Experts of a small language model.
Size: 9 layers, 212M parameters.
Experts: 128 SwiGLU neurons an expert, 3 picks a token.
Training: a variant of SOAP for the experts, 988M tokens, 4672 steps.
Below are experts of layer 4 (counted from 0) of a mixture-of-experts language model. Rows are named router (the router's row for the expert) and show model dimensions 288-383. Each number is 128 + 32 x the weight over its row's rms, rounded and kept within 0 to 255. Numbers have three digits each.
Before each expert's rows: "raises" lists some tokens whose logits its average output raises strongly, later layers aside. This comes from a sample of Wikipedia text that the model never trained on.

# expert 27
raises: "foot", "clo", "count", "tra", "s", "com"
router:159088135094113101098123094124124117152108146142159147112137166106110144090129101155172113151137158129130127094122133116226131186144125100100157104149141197135134175126110178070131122139091167067098131121113126126175153151136089077145146154114088143140110161128123122161112102123090141085

# expert 102
raises: "1", "2", "3", "8", "4", "5"
router:151086118081121150144098064125156121155120133126190158149109150130121117139114136124157089106124123148046148107123154194122149111145138108104134103196110176133105195145150186103129176127127104095140167118103134103136100164136060080148136165097106191119141085093134147074189141143093163093

# expert 8
raises: ",", "/", "-"
router:138121178126095162138128119160104122162092087119159188120146161113116117082112138168148151143149184159074114111187083133119161125091072095164164116163100165163148135129189166050130141131092196098146151109115130089130128134160141121093064136150173127091148116123128157116150114138106126115

# expert 85
raises: " ", " and", " of", "er", "-", " S"
router:117091170154153053072146107062100089141094121083163100108148097133100094109082129155139154102125080108141150124154085169152118166164179092161116123105164116146068138121073149142173155106150143122129134072118133115092069130149113124117058197089112142111107104082085094086122168108108106128

# expert 169
raises: " the", " his", " her"
router:178116128142112128089045136132089143143116085095171128119135127098156140119109164147182094140177147150124120101143127098146157106133160095166154116201108178125091146115093178091144203101144181118079192137119094115086141197128112136143141187108205162124083128128093121106163109167059107098

# expert 61
raises: " they", " he", " she", " it", " was", " is"
router:159073115089109155159013111120151158166099091146159139105167128115075135123103149185171118167131087157083126076233121157173130183117099059126197111112113117170129131081103114130157133153113166139123183131112086047099102180111125058168112114171127136095127104084085157143111130175091171099

# expert 97
raises: " ", " —", " A"
router:141124155108160158136131096132163144129132079113220158082077174104102113070075086157169168140199076175130113109171145124160155151122089104197127062152170199136126159115100147113158153128158143128118177122118107005105036101130043150128138150108210161111115101106103113139141150129071158105

# expert 135
raises: "1", "2", "3", "4", "5", "8"
router:128111136077151134145155057184170120147071110115186100105078144102121117121116152123138126129156141150095115129124137144163123149105128115141127102174110125157143162096136106130150134153076177100088124119159080138121101138099148073145160092155139168132158121086092139131155155180149130092

# expert 40
raises: " the", " a", " an", " his"
router:124068180095120091082127095157114087141095088108159136129142112113196104086102126182168131114114162198112122110149153126140103228082139030185116128123090143141159144178124148117141114176132131117132234133137120129142139137145122052136146116124127137078131205081103130139080114126113124081

# expert 92
raises: " |", "\n", " and", " at", " in", "\"."
router:138117165134158162140167074128173148161062099109159115080109212132128076105142129176152154153123154143117163119105162164214147130137143095212146106087142144151129134093135147050128159049082112084106132091129094051177094165106138103133113134093125165102151123128081163171119162145097156126

# expert 162
raises: ",", "'", " in", " (", " of", "."
router:156127080134127094153119108097155123152003029130150113089143182139111064103136110136158108098166164117104152108151155167111145141129063116121084049107157129194096127143101135144146148139109134112123124056159082102182092166146094114130096133143125184125193145134111116128070160116056157072

# expert 31
raises: "9", " reach", "ible"
router:113123126144109140130126047110151134173098119138131097137123103078152102104114143176169096166167132104127198124163099102151136108129136129172132061140118129237140175164134125079161148149078203124121158098120079123112094117134137102115133147105154151114137177088089147114124086080112139130

# expert 82
raises: " of", " and", ",", " in", " by", "."
router:153104073141122153057068096073133113166091088149143090142147179031091135136089143121188095164155164141114135126180127150213104111138143111136166108159115164185112142073122178078172143051141184141142100095112099103139145086071153106141165145147105140102122164114103181129180168156109144131

# expert 20
raises: "gue", "to", "ly", "ter", "qui", "vers"
router:120067130192120066147116106154183144135083063130160147122130124095155115122133097161143149179162138155088133107159097157156154196068138090186113122144096110135164154187116108076142155060134129096121117098125081104093140135137127112103130105108148149149131161090072157086142118172114140122

# expert 50
raises: "-", ",", " (", " and", "'", " &"
router:115133126156142108145166113045180171164072123097150110124108183131080150131115094162170109142110124113090089081148120167162165138157105114147160114103158122241110142075114167085114145133071133091092119064114106081146155106081155087141093122155149119067120129056138150133156118153068148108

# expert 131
raises: "va", "ora", "ab"
router:146149165091153131106118139131106147177122116087144097112075147133124099087115142132138161120148128179111184108131086164124189116145117111158119076105116140145118159168104110118128137129057140112138167042138094088095089118097129125143138121116167164099098157051066146063114083176081116074

# expert 176
raises: " that", " to", " by", " the", " in", " it"
router:156100093160124161160122122104153143155119091096136132130089165056162157108072179173182099134133149152115151117172108139193099169091151111116171102156158148149123138098162080090161170090136142130110157143129117107127081101055074119159089139129126128126100168097117180119084163167113162072

# expert 59
raises: "S", "with", "un", "R", "P", "D"
router:101121122114124161157124108172097134168125098069159089042101124108108162109100150202171131092133125126122143119106139098198112150100074089118150104137127144182100169172089121069123163055122130108110155091144093058115127128110075063145126211144129192089164158116118119165116169079071142154

# expert 187
raises: "ator", "ant", "id", "op", "ta", "t"
router:193084123091174185089071089109107185153103092141146136147104108080124087149119149168155160127160148173137120125206119145181118128092120108143187088134158151167086136138098145109143089139100208065097197120087092097144170169057126099168080148091126157144126101109106112118146147100060122118

# expert 30
raises: " the", " home", " a"
router:122114198130120160106123089159084114139126139138169102125121131125133128116088076182148157123139118147097092095156120194140118129182146099165117117097134130125152141056106119122144130097097159119120186117093124123138103145114149044146112211093101181124094163157112105099098120122105139080

# expert 78
raises: ",", " (", " in", ".", " for", "\n"
router:179149086094136164168109108093126132167096143097140097125129191105140156110078160136137073109174096131136127096116153193177156139129138119116147130101143170199120112115122144136163147104129171031079132048123110131154123110126068131192159176126152183091132119116081133099128185127113164128

# expert 107
raises: "on", "action", "la", "red", "ight", "eng"
router:114107132199144130172102100134137091150082091106145132108124137073112089123077126139138081094145124144079149127125129133144156159180099094171177108117181144143163124129109096113150113068092129106051174122156078114135109144113146100140099208154154172110114084119101083115124110088094191095

# expert 159
raises: "9", "7", "th", "5", "0", "8"
router:139094114096117085122151058088105066142061095098144120096128131091116056140084122187141129131126137121107118100147139197130123168150125081133131122116152122141178219142120139089174180137145203109132148065134050102104142139120120053133149109143112142112109176125104110131136108125114178113

# expert 1
raises: " of", " ", ",", " in"
router:084133123157098134118117098120171152162120106081154157117094112125110123095071114199181150110163185116050117080154120178133088151094134092150116083132162085152073166108172108124120126128105147136167150117088120109103124173078153103182084102137176144135173126091041118131134132094081120121

# expert 134
raises: "is", "ing", "od", "ical", "os", "ok"
router:094149156098123083158126085074153114141100127126153116096146160117113142157123138146159195085202150130118192095145077123167152107117100090172141075098054137122165155096113106072177152094109144116124217082106110084119108174120181060085097077097146151129132141082137130113170073147086096091

# expert 120
raises: " more", " is", ".\"", "re"
router:140145104105115122132098074141153136159106099089146092125113136113156063084119149141135122126191149129097205132127099131124133144151140114215141083126140130172104187129089141123156145155108196127090166064139058093114075129119142105135137118118169165106117168080075153124092088146137141125

# expert 71
raises: " the", " a", " \"", " all", " The"
router:129067120063072121137160110158135159143118115068186129112101137104087142115112099157157148163166157087082145106146095133224164104164092045133176114134141136166132129106082097037154208125149159075094110121091101059132146130084045067171141117154131161068163134079119092139076095117127144144

# expert 185
raises: "1", "2", "4", "3", "5", "8"
router:157074086134121166136096083139135158151085085089163136105102134096110069091100138169126157141144167144047138107154117177149153090159119092155156106109145190147099129092140118117134122117081158083102164100114075091154106162082149084173156142137158149095132128105028163067127108094108189105

# expert 25
raises: " in", ",", " of", ":", " (", " and"
router:123133127054114172105075089097127111155099133119171109144124130094145078168093062122145162076202143128132149059137156157139121133141116113141156110146147145158068133160159107122158142152113170119128165107120095108158083127133145116136123145160162133140154110093086113173136147171122177087

# expert 145
raises: "==", "===", "The", "|", "After", "As"
router:130108115159081124116083086098104090141097126129163146034118110111144124096145140139152182125117153171098084082153158202163217178166103112115161119192131073140095145090103096110154125114115160085125106087097113076117131130060136088119128135159154144157150129105118120142110131100129130061

# expert 110
raises: ",", "s", "'", " and", "ial", "ship"
router:185114133110131124141104089154141113146033068146156094098116142158086101139130120136141124115167185150144141097163147133138108177125077106133105103141158159185094099148121143152193153171126108093104177059123133086216119163068076123103106196127145152111182153084106143136089179176058132070

# expert 128
raises: "e", "n", "d", "l", "de", "tr"
router:189035134100154155104113139129137165144111143122162160103110116105112082100057114192162144121135164135102112130164095151125186128125045118169163058168132118154136126103098109060134105139079111131141108089113117125123131171105090127142120108137161157118139193051066102127146062143096151112

# expert 29
raises: " and", " was", "-", " is", ",", "."
router:121095098117111138148100089137147124180109107073141108120078132131113099109104113139163105133167194106086156107148143169162104134127093121166143031133140107201166186124116179162153138151086156065084157118111100094119109130128088138146102179140153163091128149098107153125135084154117134121

# expert 56
raises: "be", "di", "mir", "y", "s", "le"
router:182108100075144180129091084144206133161108128169169127093128198093138113082093129180137190070184065091119150127132142084159090149177091092162132099115146135139118139091155127079155199107086150104157188099190087091115103105140154119155175187104145176063129172165091156100109122165118152078

# expert 186
raises: "s", "m", "o", "i", "-", " "
router:163068124160127115214082089183139130159110066132161143071099148089102090164131118184131200085116140133138168085151133132096115169119099089155170142138156152152088139096165103104172173111157139114094129105051084094120143129120128117118123139151106148153119091099142149168136104108088135116

# expert 161
raises: "See", "E", "Awards", "Background", " See", "Source"
router:137151123092113135139137104160163131158114118116155095124158125149087132067118093189151138114136121143072173105104158107141148099124200086164119101168098209145134102169199139085129126117112107110078173107132127112110149133083146064110128118088096153140073179177081164098140150137115120110

# expert 173
raises: "0", " call", "3", "8", "2", "."
router:118081080130185088138044049111124152134056034105156137108115138041100086118124142173147167108136158172124137111171084141154103113126141100164120111109184129139115153101130160105149145111100163096142168093182085135116138091100116148132134127125187153144091178138077142119123081121133116132

# expert 158
raises: " the", " ", "iti", "her", " order", "vest"
router:148086139079129131143070102104173104146136124157178106081123124120104103132134156154165152142147102146116129081113158166160112140120126092147113119085132145115150156153185057117171147182121098124197159118111064100171148098151096072119150089119144145121113149112101123150112068105121157098

# expert 91
raises: ",", "'", " ", " of", "s", " and"
router:115109119144134091160146088140174118149098139133137110109114147082096170090145163128147094106171103104134098105120149139180139183167141099172129118124175133146142155108122109070166128120158170108097122116160102091122057122101109097119083167102105139128149142127146119183149126227074128089

# expert 191
raises: " but", " though", " the", " which", " although", " "
router:118084148125149077142096129106122114148107096089152135109090179094121141127129144135176117113155130149136178069173165173161125180122075090160190130153164160136112129108103150090147108135092158116148127137130114049154103163164089108124139181177108177053126121133148175132132118146053110107

# expert 118
raises: "о", "е", "-", "а", " ", "л"
router:089130133079107205138126114132116180150099166126159131142096080124164065125082110134150137127191139098106102094137085138163193137108132111203127098165149144150090110122135142132129201145102184110150119090130130104160102098140097116173097114087165151122121142077082141129192106172142127099

# expert 37
raises: ",", " (", " ", " [", "\n", "'"
router:119152090156150107102116127094106172144102122118156113146125178110164091087074123146142079160131090116121184104126085214119140158102139108150112121117164141174099124162090138075154121096151144116060119001096091107137152152129114109170122112134151168050128142138136124110140164101103141096

# expert 139
raises: "ci", ",", "id", "fe", "s", "."
router:118055168151160066133124071098066135160125148072188161116128149112111071135129090126128069163169158170097129052127117213118160122113087089160154140160078160123083127121083162118111118154103123110123161082165093098144141203164136106154140105160195165138149141132073108137144117155119206048

# expert 132
raises: "vo", "tra", "th", "s", "qu", "se"
router:106115145089177112078094124165102121162101093058146112144091142111117129157090136200141157153151113147094164113145069177156152144114132108121153120146191203146134191133131184100141153124096149097119202040127072097089118093126077131174131155161138161078091172128101139109121109115097178127

# expert 106
raises: "ul", "ru", "é", "ending", "ub", "unk"
router:133099171137149117121045100122098142157082137109151128103166123134129119133094128136167121158180145175091111084168081130130144174108102103167140113079128166175125194126116162089120194153113178105117219078120101111133094151150113081101092147153095142130106117095105113135157158134114166141

# expert 180
raises: "|", "-", "\n", "\"", "Other", "Source"
router:130115149159135144135100119144164191154131109074216148133130114015122134116127152134137105124127118137066130094124125159137140130112149026179154110116123175138144178157175127150150170088119117063124149021146084107131104148087165076159101141104135176115121129125065163092100100134044110113

# expert 2
raises: "'", "′", " mi", "th"
router:117169145142137071138089090156127113161092158144165145112058138101118102092105090173139188088100101134104140125141099117157180115106103092164115130152132172141096169105113123083172140160118154076107162109175113110148150119169134091201088112153137156126178092101069131075149138132128178130

# expert 105
raises: " and", ",", " in", " (", " of", "."
router:148129102152141116086077088071131095165066132055149098086129152076135076076101141151150085118198130096065156112128146154140146131098060113144081064094094147181075113131089174138161155097143126100079120000119105097172092109087112128108131104167095185103111168138075139148164137121105201084

# expert 24
raises: " in", " as", " on", " at", " to", " by"
router:156097114153102137140156088109119131153101156100144103094094156090150142077031161224188131151143172096074149138152132153147116144102108103109182097100157156149135116134174133125150155076166141123044164128085065108144087122041119117154123144127120149139151145099114128143131094152135165092

# expert 32
raises: "1", "3", "2", "5", "-", "4"
router:137096140125128146129066113153176105149077109108145088109079118124133143139105100200158108171121152112070145112180183119137155143157111111125115093148145139135111194127135106077171157149143134116081186121145131132122128175133156148086085138093125164127166107107070206168109137160111142126

# expert 152
raises: "cy", "s", "tic", "cies", "ia", "cho"
router:172103083101149079161141111133194157153132095078152123059093135099122139174123136178170145081124136123127140107166112162156167168149067104188103106072123143151125130113178125097142127119095178093154186070130090108086122160049126110158159113089100159163124108081110191054173136057083148083

# expert 98
raises: "s", " ", ",", " in", " and", "f"
router:188169114137175142069107104096120125139083110121142128113173137099116100121111157144125102139162103080097163114156151199144144194125161127123182077152191117163082142144073180089164161058122120130130165086138119115147120138099088142132155095149111177047103116120173115076136173141129148098

# expert 153
raises: "o", "ri", "ol", "et", "i", "g"
router:132133161150171108159132061174132112158104125114156085132059162093077123143132150160137104117118126149143145130140086120131166189189127103144144070125078106142126219120131095080132125087116128107108180077138025120111099123105119105135147117165133163077054147081116157129097121072097108105

# expert 111
raises: "E", "pro", "s", "S", "de", "in"
router:193083114063131112113133068131097114140094141150171111124104161100142087153089120139147145143183129140145139104114091131143139167159120098188127128099099159165122117131107172081160120133132113098054128115167133064088137103140123114134139118096202158118101121133070110076158167153116134085

# expert 181
raises: "s", "is", "un", "n", "st", "\n"
router:105124064118125162181090083137087139153113150121167085122119143104171079140097097162140162107157108131103157099139166156145139091132120089158162112109195191154118140071141142074146152125086144099074122091133085080111114151129163056191160119085101187102120155098097152173109116194124155117

# expert 47
raises: "1", "2", "3", "4", "9", "5"
router:150077143108084154136147036141155135165099137101174144142130119104112078139115105129151144123152163134163138072154152168145123204146086093127154073077151123140138192150156128134164181159150198107060135109088096062171107153095102125126157114114112164118146128120077122167146129141119131091

# expert 155
raises: "D", "M", "T", "L", "F", "C"
router:154110098174131128118150052121124099122124129130160153120089221132105179138122131165154145176157131149109160127134179161184177122153162121138103123088136145133109131100165117115154167123136122109146133106081117129137139165131094108106100170149159141117161147142111158117110126120128168124

# expert 166
raises: " of", "s", ",", ":", ".", " ("
router:150094108117128159137077108108150167174058102082149164113144133058140123135044098154144095094114129150159154130181145101126081147175149107118190077146112162213077150142143127106143201077120148053118129087110097120165099117126134103138158137165143183132133124124091156077147146114130164112

# expert 58
raises: " |", ",", ".", ";", " ", "\n"
router:124056129112121117148158056146171101147117130128160163107063122108137093146088136116140150124120168161081133083135135143135180138125106091171121085162179110138105116121157164090170143079110203105144131092120136066107090141136082070119136147154197168115178145092071125161142089108125145132

# expert 76
raises: "\n", " They", " However", " It", " Later", " After"
router:160089126119154079123128119114118148164090136165174145117089180104121141123142158150145125123135138133083184085152085160148101178129069090149157117133143150128127144176158105104188112126083097068123099083127103092161133104080108077159089135112126173090126140160145146155152085145067111110

# expert 133
raises: " ", "\n", " —", " c"
router:192099140175165144062161147088123141132117124084180123060121160087116066135068160118138099130112119143149122090134101119134118186143093035197127093145153175141169165153125137078139120160144174094124162090108081006080053139112076134157071126122100148099146113072071114106080146133101118107

# expert 156
raises: " and", " but", " including", " though"
router:174084074121151107118071131087136120135096127092146141122078123095069116134101105135169153123122147141132168098131117107185104150168108051150153107192138127153145123140062129138131142130103169062119126123115121124183132112085152106126102139159108192092157154101135149108179097076049121134

# expert 65
raises: " single", "cc", "head", "ff", "round", " small"
router:135097118136130117107169067116089102140131148133137094138084185105107113114126137128152089113133095096137094102153146079133122133124103091190141121104153133130104148198186094102149160096119153078088144097142093124107109086098140095117157151124212168100139111167104115065145109081081141092

# expert 73
raises: " referred", " known", " "
router:137127167129119099181149094124089149161104139126156084091105167141106084186112125142133118175137176142079174070126071138117198116115142090180114132101166122162098185051187080114152134129098116108051111133147134087120130184127141068112103101195163177121146113133110150075101140120093159170

# expert 81
raises: "g", "_{", " ", "t", "R", ","
router:132081139148149151185143089110119168138125097145182168116106140130151160116096129204156107152155095141132135112135174181171139126118115103146134115088129131136175120114086078136103126061145170144133148084088113114153111138147130090144144148161144150132110086129107149107080112102125191136

# expert 137
raises: "da", "es", "i", "der", "dra", "do"
router:148147138139092075092131083084129141163096094122152134136084136088090150212126084218153127164097163175103115107153097159154164156090114099183131113163226136120123126090179119100211095106176128117058153111159139096088127124160120095165084167137110143094080135065108152131102141098093149119

# expert 114
raises: "9", "st", "0", "2", "8", "1"
router:150105147123166119139104079104124176162080126128169112057063154112149089096118150137164116112175158144108194099147138221174183149122145102163157095132163151141107174113119127111153160070091115114115152105135100090095121125119079013136149154149110158105136180129113170104156106168086133092

# expert 175
raises: " of", ",", " and", " in", ".", " for"
router:129113087190100148093057104090102187178083083140148096154129134062139113139076103117177105100187137109096111103163168121165124102139162115134155068135131145195119158151130122122117169090138131116178125090128099118149138137059103127115127165171118159071138160138085148169147150124131149142

# expert 101
raises: "es", "s", "ed", "e", "y", "ing"
router:123121141142102103104182080068154131157120151137154117060095133101085149201143128121155155065113143110142107110155113097186105105176088111188134072179096123130135146111128120096138097129102138111136152106182100102149126116100166095143144113112099156070160151103115160045147111081110110115

# expert 141
raises: " others", " other", " the"
router:105133137090139106146080127097146104152124134137150110094084173122124080130150106104113150115108110152037154140122094181137148089171140062184133110135118137181126128152157113125149151145075143112155177125183124123150124127103098102099077086110122134118071165052143158186099093109101124151

# expert 36
raises: "\n", "ut", "al", "il", "org", "om"
router:190103137096110172124122113157170164152092127114169103120000140098110118110075133105155120126125089240157117112134137197214114143125121093142101109153081119136145146166160071087167114089119126106106145088085056099148098136085114074196120150174135172112149126085131115084162119134136116104

# expert 52
raises: "ep", "tch", "e", "et", "y", "pp"
router:124106158158150141154122089114120147158115087143150149124098099077106144068123191159139141127093160152104130105170123132156158141145136112184205111155099186177116110126120106149209176084074177111060164113119129082104123139072128125156142163166121119120154153126088139171165128128074185121

# expert 168
raises: ",", ".", " by", ":", " in", " and"
router:149118131102182128162167102062130090168093145124167089127129169082096111090127163117150155114195116144081113132127144139150115158110127096116136061153111125155100116120085115122141186129146093088122141025154093108160122142120159124115080139090169173119161141106128123103120158138123188114

# expert 51
raises: " a", " the", " an", " \"", " ", " part"
router:112070130096074077155127133151110153138102150098163163105074168121093131106103096153155164179112142107111184120130143123191064107189114074144117102113123131141147126102134112114137184126062177094109141122124070090102096132089120133120177126090143180093169112129112135098124133100119169094

# expert 146
raises: "f", "to", "S", "in", "H", "E"
router:169080097115125136121140041118137123156101169133169124102138179067139069170108139150156080145184169176125186122109095170116156186148098088186117127114104165162105160119089149081147112106150124090068107120164130063070147074144138141139112103107209136121116114110073124128124166146100138080

# expert 44
raises: "with", "1", "R", "C"
router:115164083190186157135104052154085188160109102050160083081114172125096149129106144179150096120146160111108170155152104106204107100170095105144117116105124088147110164115118090121193154049106120133108147126119100076112154141122128121186075197126148151135153130066099144132137192145123134151

# expert 80
raises: "mb", "ach", "mo", "min", "of", "gg"
router:121153157154131090090079089127135132163068111151146121127108144074160111084123148129160151134128096108092153103165042110154179137147114116163175108110168216159071166135149190120162182122120133128098147087119121107120094170111154095122129179129102132137107160125119103102126102169099134117

# expert 5
raises: " to", " in", " from", " the", " into", " "
router:092067121150137169105170113092150122142093137069147068107070138061135147100053120152161106153151103113104174065230064190170101153110119081138135107158129156153131128079144134068156155160137106117155133121114077140148090128101142082140082104094156176126075115150074139094159097089148143120

# expert 60
raises: "il", "bb", "et", "w", "ka", "di"
router:128127160068125087114136113157113120172113117099147133065129145115140102097105162142140158119135155142109148107136172127136123101105058119161144090151131178167060135143106114151139201161125115133107174038121077113099133099139095153134149174176141134120089176099099192127105090138092135105

# expert 138
raises: ".", ",", "°", "0", "th", "5"
router:158159130078120081086165084083125079145062091139150140060136152093092107114116175167144143111161106173126120090142113126144166142112103113118134124171148112148084141173115130091154123103123125082050149077129082085137097104095136128157151186115114148084107123132133164162104126171091156069

# expert 109
raises: "nd", "0", " result", "5", "4", "7"
router:122103134158150084119102065057075145151116139093170148093116153084164079108114134174155141114115121129114143093137152146177181117191095097112131095085127128146057162123131207081130139104078110103160141073087091124132107151130107085159125150162135140123096179135086155124107143115087192120

# expert 99
raises: "1", "spite", "0", "ide", "2", "lo"
router:133118093105169143125102054094095101141102114106173103080085132064159094094141166200134136114131117110126157098134119153180160115146085104191153120181115197142136175146116152097150141172079101103067206117180096091137042161122087074144145124114134175075136136129128190130125162138104162087

# expert 117
raises: "an", "er", "ens", "ie", "ca", "is"
router:159157135109161112176091063087100174156125106093163111115056096067156090080127125148155133089143143115088122110123093133183139149153105101157105092165151172139085159153078083121184106129187148066105154095206121105099075090104123085150087206136161191143068166157131117116116061109121148093

# expert 94
raises: " same", " ", " latter"
router:154151174135155150127156101106169116144103151098151154075100152101103104117114124171170168115130181127084154098116103166206119186104123093219106116168111128144110121083110157136199137100110118114112144055096125100117104111117143143097135170094171136122129164119133155140092122164101159046

# expert 33
raises: "ab", " ", "\n", " and"
router:128072093090135141104130016126162139139088136131185090043128119066135101132120163193145162114141111125118134106126127142138136147130110110172163049137123137131143136183137139089149135142111133089083201112155055009114087105126158079154155146140142176063160120136109150114143167124119150097

# expert 84
raises: "A", "D", ",", "II", " ", "'"
router:162116153103147130147096084157175108162065109073160133087138087107062135118106117166137154163109097177089160123113129133170167126109115110152152119138112123121149104090133183067128161126113164114126121067165090067162088109113111061144098103178136184027113155122121212139095156186118158077

# expert 164
raises: "AA", "OS", "MS", "MC", "HA", "assi"
router:116113147148174079141105122148088154154128121138167110127093181120139165108053136134151107154159095163070116130111145109166158137154134103125130131116144171149151178120118108107128137123107164103134193000102114129098099107132119122104117176149130154076136164156118131106113123153139178105

# expert 88
raises: ".", "\n", ":", ",", "–", "-"
router:127050123134132118140133120161137128160090119124170127159076124073056054104089160142144162168131122150072161084136143155175143172120149093154153107113147151141096112089166155064107132064100194067160110079143088087157081141086090047159140080122133168096138176060107203161063113090119191122

# expert 43
raises: "\n", "-", "|", "\"", " ", "In"
router:133138140141129166097148116156111140160120113095250138138099154089134115146120136134183160135129100149063130083144170165160154125120104015159171109128123176134124141164136127111137165067097123074055145056088069073137077135150116088132124130151116139112140168080134108117119134155105134115

# expert 122
raises: " ", " other", "din", " later"
router:112114117081146124083086108141108113146083106125143089120122109090173093145104165104138133071127182154107169123125090118156130148154103099159089125091153086145167186121139126114117115107098127086095165111160079104102103117142150133118162106095159134114134168094128104090129198127112157108

# expert 172
raises: "\n", " and", " |", " –", " (", " is"
router:148128141131176103083144121140152132163097118116156139121109141122178082097093106188144125116154116135115125097127138177175145130172170100192191098062124185165129129084093137054189179109088126046110112096110093047158082147075152132195124122086109142115146129153064139113106143123062168113

# expert 75
raises: " |", "m", ",", "\n", " ", " A"
router:123142180134135158083119086102101161157077145115157153088108139106119119095086134216157090134146146136114148111124106168194119130146158113142121132151185119147074152104161154062131136101100123094130135058088099094177084105100167110139113156121132182126093135098081154133156107095121109132

# expert 174
raises: "%", "5", " second"
router:145148120114186174123120029106145170149133152155167135121125105078148045129094098182139072127119161175115153129118135142198124139100118103176165079072098161149102078106130170068142141110108131114134173101117094104141147149122130092152110122157199145082152132134092122096134031121118199120

# expert 15
raises: "com", "org", " ", " He", "g"
router:085132130110163095167106066155121168155113118064182099131074114109092118175109116128168105124138069174119157114148173146154102182119092090182168122114157125160123134205152107133135149184088135134103111113110086106090127153098078052170143181094166151118119136137138206124185161164134141134

# expert 83
raises: "rou", "oid", "colon", "throp", "hawk"
router:145097111122129141166102070170146163161082083091172111086101148109128091082110115172146102117162151130100158097145082166137157146115114072183132100141168136145090144059153166089125147107064195091121149086121088057138103143115127079143129145133171188091143160119042171110124113122106147090

# expert 89
raises: "cal", "ted", "et", "tr", " of", "ca"
router:148162140158198118118060103083093143157099108135161122084101125063152129090088106158201135149113130144106109105153105116196145110092126119168117079212107139150083153169151102084149115096166130060103131085135100112065138098087122116139082143128162190112075205135118144129125080101092156120